config.yaml
num_hidden_layers: 9
hidden_size: 160
n_experts: 40
experts_per_token: 1
d_expert: 384
d_shared_expert: 0
hidden_act: "swiglu"
moe_layers: [0, 1, 2, 3, 4, 5, 6, 7, 8]
router_score: "sigmoid"
normalize_top_k: false
routed_scale: 1.0
balance_loss: 0.0101
balance_bias: false
router_bias: true
scale_expert_input: true
init_std_router: 0.00895
lr_router: 0.000735
num_attention_heads: 5
num_key_value_heads: 5
head_dim: 32
vocab_size: 5105
norm: "rmsnorm"
norm_place: "pre"
norm_eps: 1e-06
positions: "rope"
rope_theta: 3210.0
rope_fraction: 1.0
qk_norm: false
attn_scale: 0.177
tie_word_embeddings: false
parallel_block: false
init: "normal"
init_std_qkv: 0.0449
init_std_o: 0.0
init_std_up: 0.0449
init_std_down: 0.0
optimizer: "soap_variant"
learning_rate: 0.00417
beta1: 0.95
beta2: 0.95
weight_decay: 0.058
lr_head: 0.01
max_grad_norm: 2.0
warmup_steps: 200
schedule: "wsd"
decay_fraction: 0.589
decay_shape: "linear"
final_lr_fraction: 0.0
batch_tokens: 65536
max_seq_len: 512
doc_mask: true
train_tokens: 665600000
max_steps: 10157
dataset: "wikipedia_en"
Below are experts of layer 4 (counted from 0) of a mixture-of-experts language model. Rows are named router (the router's row for the expert), gate (a neuron's input weights, with its number), up (a neuron's input weights, with its number) and show model dimensions 0-159. Each number is 128 + 32 x the weight over its row's rms, rounded and kept within 0 to 255. Numbers have three digits each.
After each expert's rows: a language model's description of what the expert responds to. This comes from a sample of Wikipedia text that the model never trained on.

# expert 32
router:107121101170095134143189193117089156093174067120097114158146165102102078116174155127122119093072143167170136154111132187161128127105101103125150111074145151153151134109096109096175134132136143084114087128160110145140144100150121141235098116114152109118100150126076119193167123122103123136148141189087139131108172145105149102155124103116114040169079134148125161071207124130145145054122118158159144147138076139147129122106151190105177189098139116085131092079098182115135112172082116
gate0:089191059141134117181090105155116120168162124173166159169101148135163118121129092182163127132068093122172161082100129134127147137116093134140142150121131111132091132107060132135082134124148152104147134145175095110139142156161090106071148146045171104099132169146141120161107154119141128111137090155151131144185112159126140165113174211087097130123178076113094119187122101103137129096190140123148089097142124080187172162169156077064152070101123145166150092120091142045120176099123110
up0:077101150146077181208143138167111125137112140113115112132112092141133099121130151155138130120093052144086120154099144110071159140138101103139150125093148147166068111143093115137122152143112150078170108139210062122114136102134117092096169072146135130164078154149169130095153085122137157119171102088152154154095139158055087128110159094169127138092129076120067132135120175010128198129108142124119140167109128205126144082168099107095117119118126115198160156132152136134118165076100139
gate1:121111124111115200142165119135127125133129184132132161132135096166137130098126092138118164095146162099072092123109107107073132109116164155157142153117146121087142093139111122132148101060155095155143167068053118139085127138197105097183155098105138142196080124142107142085149112075113183157120128139129115108092133120149150120090181117114134150117163090126089147117137141112159101075118120130123149157163165133169119125154099061090126084114130246122121151105146116026052200138071159
up1:068161127198141160166186127120147140071150059117130142164099128122127136165076135155119126137100107161188110111169146175163123097104086124157120080151068152124133137124134116178065104166133131102133178183161147138139159138123124191119116089146113130130098079113129133157131182163137106087085157138142135084137127055088094149095084061146164142114151124164064097135125131098091206141153114116061110123138126157128084175154085174146130193118137081185132127133118112153168085190116149
gate2:100130101150147098130136126205117103134108132140151159136128162107154137146151179148175159132089135066158119181090158070182146152086140150075133122107146185113154088192130154152125069102109109178174140120138097118141194136136106125076114125154120089154184162145092153134149171127092116154206142093050144139140144174137073104136091106165124154083160133154120114169136078121145135128163165107080151161101135143087128145060170109146110159077140052125163126163051167173095138140123103
up2:153096080167120106172072070077193138101117098155152074063096111139084091188175131093170141133125140141178101048154075126076073173173071095106147105139115166151115132134109149102156108084189112172109091140116110098140132137081115118164202096156135135144112128186152126153094042114138120103149116149163087143090092143149132114110135117127168138147102156116136125100147131152140117119101130070113151131174051149142145109110090142119129174123162142130196096152145081117177152100142152
gate3:132113154053137179121126118116149148140113113142135180167152145174087129103124168161130114161170113145157116189132049085135096107183137077071152132096115087087121092110142131110168216113139102087131155075136140156122127094124141127087067076134139115098050116143113147150153198118111175163144094132213057151185108071095084092157102121185134135148056173075117129108140163095142163160128093158147137082119098113097128110121119141091094120101100138120134135138100096103137136143113098
up3:141116113198093095140118090135127125140117191119138160108118100129166172155126133084063141191098142129105081089142154147116121123087100166147106075181141099148146124120162070160108134205176101147152161137069126078127168104144116070130107125102127137133181110100130110025132118130162088066093165110116147100093118148136143106081137179143148140153129103185204051174118119189125044124095087108098154134170174116116120134140116142133142157120144085150120114126087115155154072115145124
Description: Common nouns after an article or possessive naming institutions, media or activities, such as school, film, album, government, stage.

# expert 23
router:115167150181120116100166183107064156085156132103165128165170166120158055087156100138151093143056102169121147095128176121165078127067086154096160102092142098109140118136162125115150136146161135130101117167215178141134109149154140094099167092155163166117139101065056137186117121148112127147138079164074115124128075172090143130109170134170118049117106127118100175092156073152117140101140122103160139107091143100123126173101102149138154113137090100059119110142135146105118077180128083
gate0:109153179135102174139099136167143100166064176110137109091120140121114093141184125122093128136078144145104119108119125087171086167086180124132130120082095190102116141077135129110177115180116160141160153150116131068097084166105165131117151111076106136111099199162122078061133131166098100122145181140112088154159149093131099090095099130186179122151147119141173151138172136196173105133068133083125175161171152154120075147161174143178061135159152142121074106091141173139155136168150163
up0:145130127101137170141151069124160186149126143141137127146173127105099126169137150101130151081098145099103144155191108070094174067090114118131121125077113153164192115189082124117160137116156080151144080181175140145068113129124094168099158140119127096176164151104169134147132141094101166160108106152167086145171094162141185140100125165143059121161097134107065102145096102066168202135129085101153130154111096143188129183151158104088186123118155069089132111137141116123142067073104132
gate1:095165152143060173100132123147103120128143231091129142157147184099197124125172107114122110178170129122175201160146137106116127121148142098163160132132152157126090156132104176106104144182151116125136147103072135118112106137071094122091141133139116135160105178095044159115118160087057173132089120099163142110109182114194126119180106124107153144166128157149149154125120207197133155092117140093135170106110071166096065134131150115144153146116106140087128045082103114100123133121124145
up1:116107120165167240088152094108162098126123103094151135141129096151145095124095103168106129193158182052195207148144155136077167115116165130116090115133162110078107144128137152119083132082185068149129155124150090131098156086153150113116128110163141127100093123157147151134109134117110072078135126192182187148110154131156071142112152139095154174077167110142128063167091162105163117126107138125094052124141091116172187154091118107107134148164153125132121160138183117125126100165109135
gate2:138093187048117170093171142116137132146120139083131136167162190132151172156163111087123098118085091130180116122147083121191096135088123178114173077117144154127097083099129182161120127152134110094096136132149151144140098140097083056151152077087195125110140166085082115177114148091102160138149113108163121120133169148159162101149160122092119104073124020155160119144135121137152146165068115138174199101123095197123115107106129097112168157096087140076108150165140129105134130178131116
up2:141086124149116063140133147118142153099102146090164149146101113124161151142117138126109190144174150109093112168106050141171096122159120217077143077189193138099128174198125146117041127128169111125144127130139115135145058144140130167122111118149099178127126157098096167151179060155119157141124131145112139130182095114171110102130102070109091160120163101119132139126097162163168169139141112098131115139166108113104184069164086111161078154164102107195127128059122121190146086105147145
gate3:116104134177092114197075160127124084145070120120182128135134169117199127099121097101152163147128118136182102126171092132112123149123123115104148153106145164146129136205137111078158095143077149111146115167105114073119137125117058100095140136107172135123166139115146116169127147158138107088127149168064101140148086140151136076111105133099124061145067146119146173103111131171125074128147130119157165168116093086126182172133041101106128150156076107139144000098109100122104090102120175
up3:120142165106167120092173208142163145126151170087122101147119169128079072142071104139175136118125117183112100144099128150132114164103082160174148119091099133140123159107157090143138094172138159100145105126154098107100074130120094043165138143126180143185097093128125111164111070144150178126148160130116139073129082080127125204141102155058110147171084122108117156187127086181175136115134113102121162087132180109143081129060092047118143108120152123153089113089147127137141135098110060
Description: Final suffixes of foreign surnames, place names and Latin taxa, e.g. -a, -us, -ra, -ski, -ović, -idae, in lists and species entries.

# expert 14
router:071154131107123130100169174103088120087160131125099043197168180153183080091176092139099143135075120155121054122170162172136100153105118144127153069133100135135149148156141167144134118154136164108129110142155075174091089117078115130077133167136090137085106149137097119149147151159081125162101090165108121108170133140130181104121153103095092094159131139148101124123145106091121133114123160158131155148147108087107140147119020128064194097099163071118157097090143132124076138143096048
gate0:154109093129124156092157073059195140145173092157109112070098117083106110101105104076123133068111128114108143121093143152116135115115145125153112107167092126068146066150121148162126072099147157165078107145120096132104229142098063077081141111140131111104141143104133182186132124121131090083141170085121082116164164137118147149091203099173127136105112183134102162127135131139126155133107116141092144128080151154067119115191109103120150107078167148137097173195133067074139089133131165
up0:112128120126139094132124117115160140139110135122139110155147177146193165140106149121091146149129131172138085158094128133103089114122166164149121131153207173132165119082176101144174173136101105139145191146126191151170106105145190150212131107033089101119153132130132143128123125124098139169173091145150178135196098107072108121115041117108174156146164116096166101208123154100123116170163106160145127099128137145130100137146192209131164099140096190156138105070123119115112132141193108
gate1:165112087126144129137156114157072116118193127125164134116207119138116163127123099169132111094124104126164186097066142160139152179124137092125196105124136113175082146134112051154129131102153120176135150111113154192114141071084112074154113151066106167138145119167098136214145108136124148133143151147103146139077114120175132182145161125118181102144108145111124144066102122105111183083130065195166062149094148132135174170113147172154092121116114165138103144087072178150099152177092111
up1:149098152107148106128132112146060139101175109105137153144161095110098087159127125135123104103118116152154096105156105140111094201152138178078093097184199136138098122194093160107094126069102112106120167144174144159140107130093174081126137130168168130151118177089137151140142059159131205152152135135183094169153094101152151163155159097170166128175102148115168156100133102089168220156107078133181139172162151132133126132117094150096062086144166144135137148171136173181102189121151129
gate2:113124103151127151126109079110168117145129096149135185141186134147051127109053118116092116117164057124098203102141114151111140124158109123134130151073070104146123131195068135153059116109137148104096146117177135127128141130169086130130118154091107130133116110106103135128086202097130149120148118098111156113138120143147120157132203156148102134154098133144148225118064150128099115129107115156146106138074140175144045158196111112151118051120147174140115100097132084137102158218106095
up2:117160102076166135078119135105132069110068108159123100114092088117114099154141118147124117122138160157150135118171110055119157133144062142121157197154130140145139154113148144162145139131113153166124141131125107139113113135153121089128086206134119087118080085161169140115139155137096102161148116124205086129168033112161121134152092129112137178113170102122072206072147118109137171109135092162171150143164166179107095141114103136127067132110095148171208130173176094214126163142070129
gate3:132149145157147163112119105080147096155166140108135090139133152203114082106143132131100143151208067117126051140131166149147206121092106111186101129187132145159090136123106101152156130183100169144151181097157179122180096161097143158129084184155152118096111173177141126112118129106144076194113142098150120148190085153153126156105073118072103089063099152086107108124077120206087088094126126148126105121101096137152143094119126185082153169169148159108150132122100115154131103137111153
up3:209127183147135149154132095150111096139110092145178160161115077085117108177084100134175129156120084181139192130104154115087064121087073056146116124151103098113182140120155152091074067071156158141129139144114129155148133103151138124127115099163107146178058126099186175133119150146165113107128138114102178109083165111105055122083122188120111108172123121086069106102159150121172163148127132077133126164140121144158142087141103106138126068119142081152210132076145166113122142125152127
Description: Final pieces of surnames, abbreviations and words, often in sports or election tables, e.g. Wein-er, C-rew, KA-Z, respons-ible.

# expert 26
router:166137114120091145103186221162138186126102117140159116101147127079131078129118134131081131141142128120167132096117162197141141117092138162161142098126043113156150155127135165120120098165092134148102144100121123143141137133145054112143146120129147143094061064169110142149178124142050145167223148106104078119144137151145155070141157104126140121133059148147138142054154098178080151109106109134148177143111087090089125159088105148084166125150145099150137081112072122154137086160121056
gate0:139148127094116150140105140113099140150150130081159072162133134180101099166106085130185154110129113104131154145121136192133040147159136147153096146179116118162172144112148185063145124147127101119129116139166101100151156185180131082097115125124117100124101147161151086163127130125098128100096179138092101172160104129159134183120150110119131029091121113158165072103082126129073117108043083114110112130156111123093168125127085105116102169100202109161132064187123172142135054173097164
up0:165090119170147104159173160142076132134118067094102103080175096107098071144171166131132121101153033163118140131153151247160191132181110148127135074106131122160147119154136121086099115090108117076133072104139191196047151119183143079090104124168134093140101160123098144121176142098140133160152135130130082154084115072127151127150149146154123041123096151158136133120094161098131099144129102161114093134144153088165110132142157119112146170169152110122138118147125157160125122082128153
gate1:128178089132121109093049164105123120140170134068102117131179106133134137172174170127162155166154172170200147113120140080138109126141149100157166098160116110104166112106182090099166107149114150125148119125153138151120111053123127107168097123112106134192137156170155064053177106155175124084162128087104134057155128164195121143136140118139129120064102144133114091121163101103181078171128088119119172166155111132125151076103175139083138133143153120122098096123020102125149089136102116
up1:150092160134150157169153073141109138093108144125179087122097141138122191121053120151075116076066113141090103129161144157166182166147124154135067127102141108144114184208132169110117142093128123140114158052111106097116109153121115125118141113106155127058132089105125171196057181125067095153094109151146136189092133128109149142180114113157133157202165125094118103122114110168141173084105151124178037130102146143135118196144100154119123149109112128145100186152172149125136142160114131
gate2:118132124175113164113156118169188179094126132141163109154047130139066099166053172171189127083107135162084148147148082168136130115107128103162107105071149155146091171131139140054128100219115095105110107112179072157068065120107143156121124111083099123129095120136174157108192148118101119103091131116118119128117111099155113101107106126125138087187141148133135134169142143144148088192131167197126136127145138193139146058102123115075142085102136114059108095173120145148146145121132126
up2:134130097192064156080066117087060103102112159127170139077178086120134112063137129121062159123207126141200094123131157102098118139107125090138144139112135085113133134110089118174059167098134124137144137177109135128142144139127158179095145103131165125115183148121054115121123112118150109149085212197182123145112109178094130113138108130145174147131146066118108130124144092127109105121062132085148106120106103128151143122077110103151107150131124219100097143142159113134068130168125067
gate3:164173074183183142125168114116119127156152159110146097115106145127081164138144201084133175115042169161137064129160112078124153116134070115178121128127118115156151131153136133097112134127133094094089139090115053130123130104096107124105129153162064139086124114182140110169177114143129122127092152088125155124171100098101136168103131125122128117141211196146091197150129133219071110102133166084155116200155117092121117086145123119125149053139139128115112141178126143142074152138174099
up3:129091156077121080104123152126104090154164115132152194095117096122182095117106050188163079167218111149158098134163129083087114165105135186098090169145152147093114071168055123219101150156101138091175110152123162126144159165142134140123166136131104115191188105138159114078149101136122121149172101132142080152133142169130114072147078121111131099118083111136144107133164180127177141180113159092163118117128153082114125113122146150141127131101106096138123083125100130076188105088154098
Description: First piece of a lowercase word split after a space, such as m, c, p, b, f, reg, e.g. reg-istered, b-out, rem-atch.

# expert 18
router:065126153118098191091171141094115093136084028084081163219171171094137082138121177126115117152083136102147151145127138157106080123109128145101089134113101158123145144114127150056165140184145141144135098133174128150106115091103101144122130085159126119119088124077134135157156178109119093194096132184154136147165128137099128124110148136073106128141095138091087154124151126126132129082120109161093138127115109184130131145125135110145149158163117104077118032121132118061123050184044111
gate0:149109138135049114111138082132086136155133119155141130133089098087139123157143127112172152119111086119089150169165166111133124079148110140123088168136146114138175096115185137090109091154167147162119102079116138130057105124198077078070170155115100135068078095093141152188187102117079127180075148135124131075173144139104146104104191094163148159154125166136161073141134153128143162178087157109149129097126149075132140111093145120076138141210147112096100100183196123101099116117107179
up0:134074166096096119104140078211127117061131109153070108125137094107069144107103150163096123142118078155139161151187130119122110099124128158149114100151130134120101113071163089143212089118115136160100139107095099114108132049155075107136122133162145121139173110199153153178200185168120116089067141139142149097100110148170108211118129154104120102104158136138148123119038128094103150120103169109127146135141077128161108138131126080127151077130123112188122075145107113137101118167055147
gate1:056148133086148167186126120111058136101110102146153143107166093100077153117149167021152073136134189123134131149155139130132148154143073132176128117105149075117129080071156091146150114130182137196080112110106167155104139137108102131016122149124160100116131134148144118141174179148125080138193138101096134136184154170097141183103118093087104153117075120090159104142130071133101109216128105121115131125132138149121124127133162115159148105113117117140122125155074135196136145116080150
up1:133118142134109158095174142147131155138152105168149127164102163164135127095117101156073152168108117092141135138136136070153126166107129151110205144099107082156151147152123112101158168128134179082079154164138144194094174128138177128131091137177183151064114120192162153100155165144113102131108105111174175094163130123149121126139095108145144038125081126133097134136115111134164182190077072173146192093063165128163114080140099123098155115135147139170137122093052158137114198123068160
gate2:153107208088129125142112124120145159145124155162144101147150136133070108177141141140158177093136184083132170150104143122111096141133118124135093162114094169132099171095125094174142089158145202097115201163166113099161141134193138106112158101117126209128000150173156129171137175154125107136157088115108169075101077143108127157085085133132182128116112155126086089116089132108172147152116123123092101146088103068108116112122155161076124075170111100113142123095120082121095119082109150
up2:093115119132165155140118150110129150114103163133137110168146071120115115128139132136096111164133177182121140143202147170143182064182133091169074207104082096118138150118139102167140120164106173110166099099153134191116113122105119142134078131179158156089147196160152142127111146143149111128114122051124174127126097174099134144113153145122160171116146108110139117166124111114174146063168125056134134148111162126084130072116091104122172151128157047099123140073163109032195085128089138
gate3:165085132095112070170158140174158144197117147114164105122182129181133151107164083124078118119159150136145160151096119110063171157149144100114141126162128161108124131125103098190089140082145097119100162203171175064048145103127109084118138093137163126140162108132146070078122137195158107106130106138048122102135073146205140133122128129126114185125085137092118078128119127157134142101101132157176105170111123076168116122139099095134057109132132143148085192148165096175107123122106091
up3:148145176150144141138139101140142069070185163068142184121105137099162095142138098143081154171123147151119112101148096146170079180066158118076122091097076192131117067180149105107185097101104147122088112157131187111107143138163117165152163072144145098091168141136099137142123122107141104116184139127146135192159130116126069166097099091119109070100110118091132156101121096156104201150177134103119208102179104144089136142131155152145152138119080107137084049152159095111122136120139181
Description: Adjectives and adjective suffixes after a/the, such as distinct-ive, elong-ated, new, original, former, psych-ological.

# expert 5
router:114120144130107125132155185112133074107123129114108129099180148109147088153169098139088097141095097155122074127099149183132110141069120147163131106110090100119131176137206203156106111164142137041126137100161140190094175126135035079120160135104167146099097143118148152193162095138124146157145097114111103092140150150083119104116129084087142090200072155149111140108172065255097131096147121134123142136143121102129116143123185118107167094133112106103135120100134143103110113119113088
gate0:128139152131178127097154097133116124112124103167149102103105126140101111084143084186127065078097101159169138112175139093170062065100163122139170094156145139180095119115154127098116148101172086143111125120198136060089155105138093115096161122137096133118128121170165139174157113138126109148120210100178142131156109216088129137104206179094193110112140082096091113120137118149129122065116125133203129124131065130103177092099085113109129110051153111094117155125100115129073142152134106
up0:186140154149166159136119144130099171125087157145064165160119173141086126105114124151126107164161127148161202111171204144182171081167150135129199119141129156119145106163089145129148092078130120182192078179104087083118147134127122111170136159179118164109160126104162121123116087126180163127094147125119137125092149155092162139123160133159156164102158097097092130141148097147140065089160089132132139198117205136153095098129126176113154121078186146082150135160141200182085165156124117
gate1:172078129125176128094086086146138138096149108215132169134163151125115105115095075126139057063096137153096127133105061185159070196166134123081101131118138182162134114124112096126150083116153104119099154092103110105133111077135181157120153130106104098195151169121098124150061164110214146122130114165136141126090063139136107130088106169097123084109147126124122094155151171121181079146067110145142136128125117152098144169119134114138123162186153121086122173098124054153172141091152097
up1:123106144144145098100142117160117143086100105189175180112173130112155107154154133154160113070161139161090116142161065131188083181118135103070128130125120126128117043143135150146143049137144063169150148095067099066127088101131116152083174179104100120161121179145103149113082178125157140132154155086107124157115075148165145099139102152048107107104141127106182122126134141145178077164061094127134156142143132155145129129150131080136173145174075090160131143106080075140142161128190123
gate2:112178113095098086140117158092120143057082134126110130111115112122152129079140061077112164143064111091119165108112195122153112127118142109119111145153112110109060108095130074185161197133079186172218116173101136119151135149144182139108098149150127172105143142131142130073131210122083144086115133136076116166118077175132108120130114064134108084131126102130166127094117103152168113162182106121118155092129109147077142122099106123134114097065106152118143119180138132220146168141077115
up2:182163125106107117101154149167129107196180123090129142129137169124104148175092137166193073129158128179164072134135103138148099123051147138142107130107093141131177151105144168103117051117130085117055192090110127110063120113095136152104155128147135080153145095139120143170186081100153174201182147127126152101075163128138136136123125186155139146148114167142149135149127170087121139090066120119123147163134144087175135170135165184141132132106140087144151140106106151027106104130186121
gate3:131089154119145102130080115108089221123155120190154105156097062074107106093072152107157106128084188072106119102209110122125160151146096181137145148155181118181138149166121096135125170157108094223115119126118129089115054151117158141109106126152138091133171141148140121133146112135112135076122116103134126171106069125102166178169132113079099134089132109163169114123099178082141125129028130098101119089107168162130159094085107134152134125101105102144113117165120088135121196093106129
up3:092036119075158073135126175155127171106158074143098114148151150093101117082122138137106092070096117199139119086191085120119000128149171122109114129087081092129152105092094125110154082132187116153128139113153162119113113137171146112091097131100122094149149112126104126144155144083105133116135132098146144126076157145136163136110122089135069078099135115084119120170173109146187150114120108116184113162072171127064150098099149139138111106178171165115127151163082080107146078116119107
Description: Single capital letters starting personal names or titles, often foreign surnames in tables and lists, such as K(atalinić), J(a'far), Y(enching).

# expert 35
router:054123147147147137136129224109099098142143109103118154122138198137144105130118187177170123075098110079081143152167082142145071090142099141124120069152137134150160137125152103149137171144121181101178109096157145175124122157148114068145123148108078121105124106116131142198126146172133110125176152196060093136141064153077131095100107124132090115183118118137126140099091121171163156138130118134147137128154088079099083107123186061118133090093137106100198085084099156147112131112067084
gate0:023120161112113138174117091147148125144154093082139120093148126118120151161149106111107111148163081128124079120072200138112181167094072135147131093148147169139163114104134143120086131100177170090192141093075156156174178139147133116138149097153178161106174155151128173173168137147122074145129159115142156122088132155119148156158046092060136137109196138181216144160109143145102117078129167150099110143144171121146136120153130160122110062158092082105153113147134086126145138106106182
up0:176103168137174187118071122103195089255094162125121107110121055138110139106159113217087076131156125091101090131173114134130117119132072083146134147148117098120128186152085085137076134100139110110101106123090125128089135071175097117160124128127090088139077099118137126117112091088142065170093077112177136103103091152113139159095140110091082098148133131131070153099111134136137161111131185161188102115116133147126153165116105115123123084136189122152141147105130144117095113097114097
gate1:051169138133152161142128103119073050088118111124123122161168116128122122121160098167087084115067055133181105108111135141109152081159110085097115074080088106067126100089171078144080103093085158113096099094081126117136183093087183135084074142146140129201100131163165185105140129208127088154097129118094106158133121110126100116147148108108147075151168087140138139096171159178103096145124143129128162144101079133110112159154129098083123150070075132121112115107130076141131141119131080
up1:116130083100184191086161123100056089147098079097195124108082135161136129140139140169073145103088119107164092093172113194123139110112144167099131111071039064132123101092175136179081129155073160145105162142101107091103138152112113145124098096161118144206149107117122128167146133140144118169095132128098060179094091154090130117067081156098111110088162048058119162114125103096150114151131113147120123127155135130063147151157110140130119145126110195126092154118149135109151148139126152
gate2:162144124104117133163161099115144154173112128157143124140166130098129112129080109115106150126121184186147081087133092135169112101098133179105104074145163108148173100169199103135150137066104130142105148131124164113130154099117125150055160104125104107152108108147138128152128103142087102093117145177099116088157122122100105128183105125090125138051210184154116148120115172131118027066100120122152157160089126054089080099096117122145143151054132085148158109162092112149113036090177116
up2:185161164158148132124104126164134190162136095156065126127142189111138165108106147129158162111125129175126172109134132133174079073141103143100139143142100167195130116093153165115166152175151167122166134139200159097218132134161137106133084123118130171137109128097130119127116150122118127154135076139077174068107118132117158130121180133117063148131101145132152189085104188131136101180114144131141119086124083138114121060086181146064065133110134188107120159164079094137177168150056145
gate3:105105161123124096100200122144111151084016113107101083110023115089123085117140148176146138085136125125111170086097128149150104111148162110108125175141133149117173114151159107150150154087140175161079163184187141116146135082134110124172104147126118132147149161079161146151110204111104167130129131148153157128197138144067134112200114096107097122173085130085157054118122125166134111136121133119161168134141136176138064104167069143093100144115172098099141084131135184123111118148114104
up3:172137170140188187137091160088133117096146198103107146131160135122189153083132137130110149165132122078140141155131166147136162151137150142116153124086124161130110174127125155112162077107153105140099139160117055176116088124069082085161117145086184078123105135123119097085156114112111106086217112162113123140177151123125144099098110131143096150046084133090092122117087095200211115135141135146144081164115094130107197116113110113160158058190123137157164171159138088130153166092129136
Description: First syllable of English given names and surnames after an initial capital, e.g. Tom H-idd-leston, Steve H-il-ton, Brad, Smith.

# expert 1
router:137099124099097092134147235114127118163150110102158112090129133087131073119123077090090082117139117131100086085134113161152113126079140147160110052113149171150103121139216161133135146122108120111112077122180205177118164142103139080133167139109157148148107100106098138172149108126168149153180119128106079131089144185094132141111119090100162112162106116151070150033191147168114148117098105148176157103129094127084122182108206116136134079151158084109130100088098161118128130141105096
gate0:185153149113182109090146153092098179156122137112167086144125126167057108134208075132149136125092082175181153097097139195128151096079115077163169114132157126159145154105129214148111132149161053177117057084129121153110149148138117114101157099121092103103140159085091142123186126134121128090120142166127097145124097126100083136180133118089114114110127145165160186154131156085142176120112177113124172175104177168119197139138101162160073135114177111107157147093173121123133154160098140
up0:121085131092159104144083154131069162145117105075163087127141184122098158114176121052099133138161119199184117129107168160128138113161149161092118133154173126130141146137092073162135082145162128134137133099131109117112080116120125170169087110150097073127140158128121184142156080187156133147118101096116152093111061129170105104100166130184082121167122100160138173074161113136138132122088154121095135131111130090093179128149090211077109175230152127133162128136147130173118183138057127
gate1:095125160093177140118170191157144142061159091095199155148128050138126127108154155102156104079130163136111177079124141151095047144139134104203096136197134149116126045139096095099161148089122150113155071078143172107163109160155132130091145157083099143121171149147131118127140126155101127132130128117189111062156126130114126143088087063148127093125113117115091147140153058110080130196149095075155155134168104073121149092143161142083098128137174132102120136135126080123175126105152107
up1:141103156097164175115065153079163107142114109174139128143116133132158131123146110128119173124164075090132111062122184125116048106095126105115153129104144103194096145139126116098111132152101077157148128159098106171122120110080130111129092098147180112124166184112180196124120141105153169080100150111136105090148088101112128108141146184125154180139153126119131112113061103142150164163163140156094075069187059095100169122134196132136145124102133153142161104088058087101140120167096227
gate2:069139202053149096129137143106091137110117195136135137122135138084208150086112095102137118194184136138089165162111083138121071153103083173159075097155090152171161076127135116149151124121113058147172103128072150132166150117117173136108083128128107132096137140168137142163085099139107158107119095179137125124147146164082175126117147107082112192106148114105111072158158129081153083076115193111107104156112084097146119127142122125107149135167163134105112078120119129222157099182124122
up2:126147117177109169142110134028186118126156177154146133134171102111059092186082167111131083100168084153153120171149123073135128133139099089122144090163111153121116146062136123076148167127148110131167152091149123083108114127171168124094167117157110108125124126093152122141133150140121137172131118101204132167095084134071068165109139115098113096127129135118147086165092167089061149134081103117176110168134216054122116137115124070139193084111126174130140169131094166105081131114118119
gate3:133149132164119147194130124088065080084146127125086130141107164128085151115075107020091082158076156113102155104157135121111119093101169112184081130153111151130112150111101155164161124087121110086151170148064151134097090139083120154173142119098133111094070077120132113172105108168091146074142186147070058093096108087140078142136162152093077131159150111155132099184134080122123146081114164168115128132076156137132101147203136144143140136117145146132143181094104127142152091175087128
up3:124168118094118168120109153125089126113140127108164150130129083121093142102200140163134118113110111126141146113130141151089072114122117138156174174100103172067119139095075158155188134118167117156071078109134105176119188116133152138124032102122069149140122093128104142146144148049116159137132145139113173164115161169126132081158115104152111115104105153083138105114129136101157114120199125165148130136200146093087112103077196029095059143077108153088117129177107145210123136137134167
Description: Capitalized word-initial pieces starting proper names of places, bands, species and organizations, such as Cro(atia), Bre(ed), O(regon), Sc(arus).

# expert 12
router:130135146124066177093157151144134151154171104156133135127168158122108133127218114165122119100123136193153124134105116130127136137061076146117128110093098135168097092132141144114172095144117153094137114161124131179087154075071040039127109093139104071133090109124142117168176090179141152167207164165097136164125075162112101149171121109138131135127080179169151114126129117231112110138129122126153120112091045150131080099122156129152132125115109136098135112117145135112152122212095097
gate0:138139131068063135142089141148135136113196139159161198121114117095168100129127164085092135089123149095140149124055136100107137081146153175191147140145111174125117120135120142105072120107067173123111145139105170126161139075179124115163103096164114129099157093168170190177151135098110184073079129094090127135157101119204097100154147089133127127150127141105111117119094131158081165156140083091152094156184142132168188139130134142059082100118135120083118111180072154159109102170065156
up0:151125087124107121077102137191085183100139127132142183183104123105108154153142076140113120138100124094100098184128102161180148116138144109142093118112043121075126135109163135067168145153114108129116099155112095088122088088142136136131189139162153132153113055189095103147118117142124196139066173108054085125200116186098153133189132119116128175153187090111130176142067149154135139125156123169155121125143139087132153062118090169119124086177166126114086130085114152114093151087149137
gate1:061112155165080101095134115143175138096116136177118130224148159133162188130057131141112130126161075103101131111093141106105175130171116163173113121145148187157087132161164166155093159139147106153097155118186105101120125116118081089155138158166098183192148145170109135150107143152096136130101116094119156112170156172200070150128190099115175142130151110095147089149201092129146123084145096110096083070170144108134096051093161128107123182125143153078145107153099119108115136114097142
up1:130138155130108123093079117144185118117150105058076074117161126126120086047177131146127141137149218141144117122146120167110096140139142098075134118129101121156093164181124117111121117112062112108107114175072075097100155156124122120156138138135130136091061089185126124115096067063174164143169103208110098134080065155109138131136120087159117100140156156164127216117122111132081105134170105091162172112103116166180163151145115165143146089185130089165101139085106162149151128148127108
gate2:131084082155116163133118108144097104118127102090103129163114074073152137127109095137117121139108088133164075108135186083127127194115105143144168123133137127104131119107136179132093096125151092133127142151196160184135126094138124184071184151091144137127087137087129039113131185135117164069114105139150110156148176176176127113137075142156138109125163164151143129148126119115040136168142080119128143155160142139091132120152153177090145183091163142137149116146026124095096224179085093
up2:122116116144079117106175069136120115112145138109093111118177112116147137119084070158132157157089116185156121146106165115159133147145141145101149139105103125145105164176133115156115091083124092138090117203168140169136113106137161149054191193122127149148075150131107102112108150108099171102085082133136074148159153158142136088097074118149164152122173158092137146081095139104021163192157112071128121108152175111150103134161139159121121179075155158134141124137047111089103201190114144
gate3:189158180102092126076106122095120124115170113104085118092116178142117127088109083146144111091119196165066145064124140118136135102156130060143109123164084225121195107146084074164124119145135115104123153098091188079133143097147121121133117204135174097135166163191093153133133174134085130093129149133130121168109136119110094143091119064143141156159164077118161087070120160047108147124079100139137154103112129154142146163101169125078190133151146164128119104113135118132152129143095070
up3:169134161120131200193179128149160158147138099148070146125118154192159129130098128121122135147144164110069153090116109094146172152137151062154085127186096140119191148114135050111128144139154079151153142078098175082181109101141142113139157200144168146105147165191137140130079132144132107126165146190133145141104133093158110107057067066196122155164137099073159059106125092107151118136074067124119124094106111154123117138114158160134142127163108103141158101129134110127118106156087070
Description: Digit tokens in years, dates, heights, coordinates, scores and squad numbers in infoboxes and tables, such as 2004, 1.83, 23.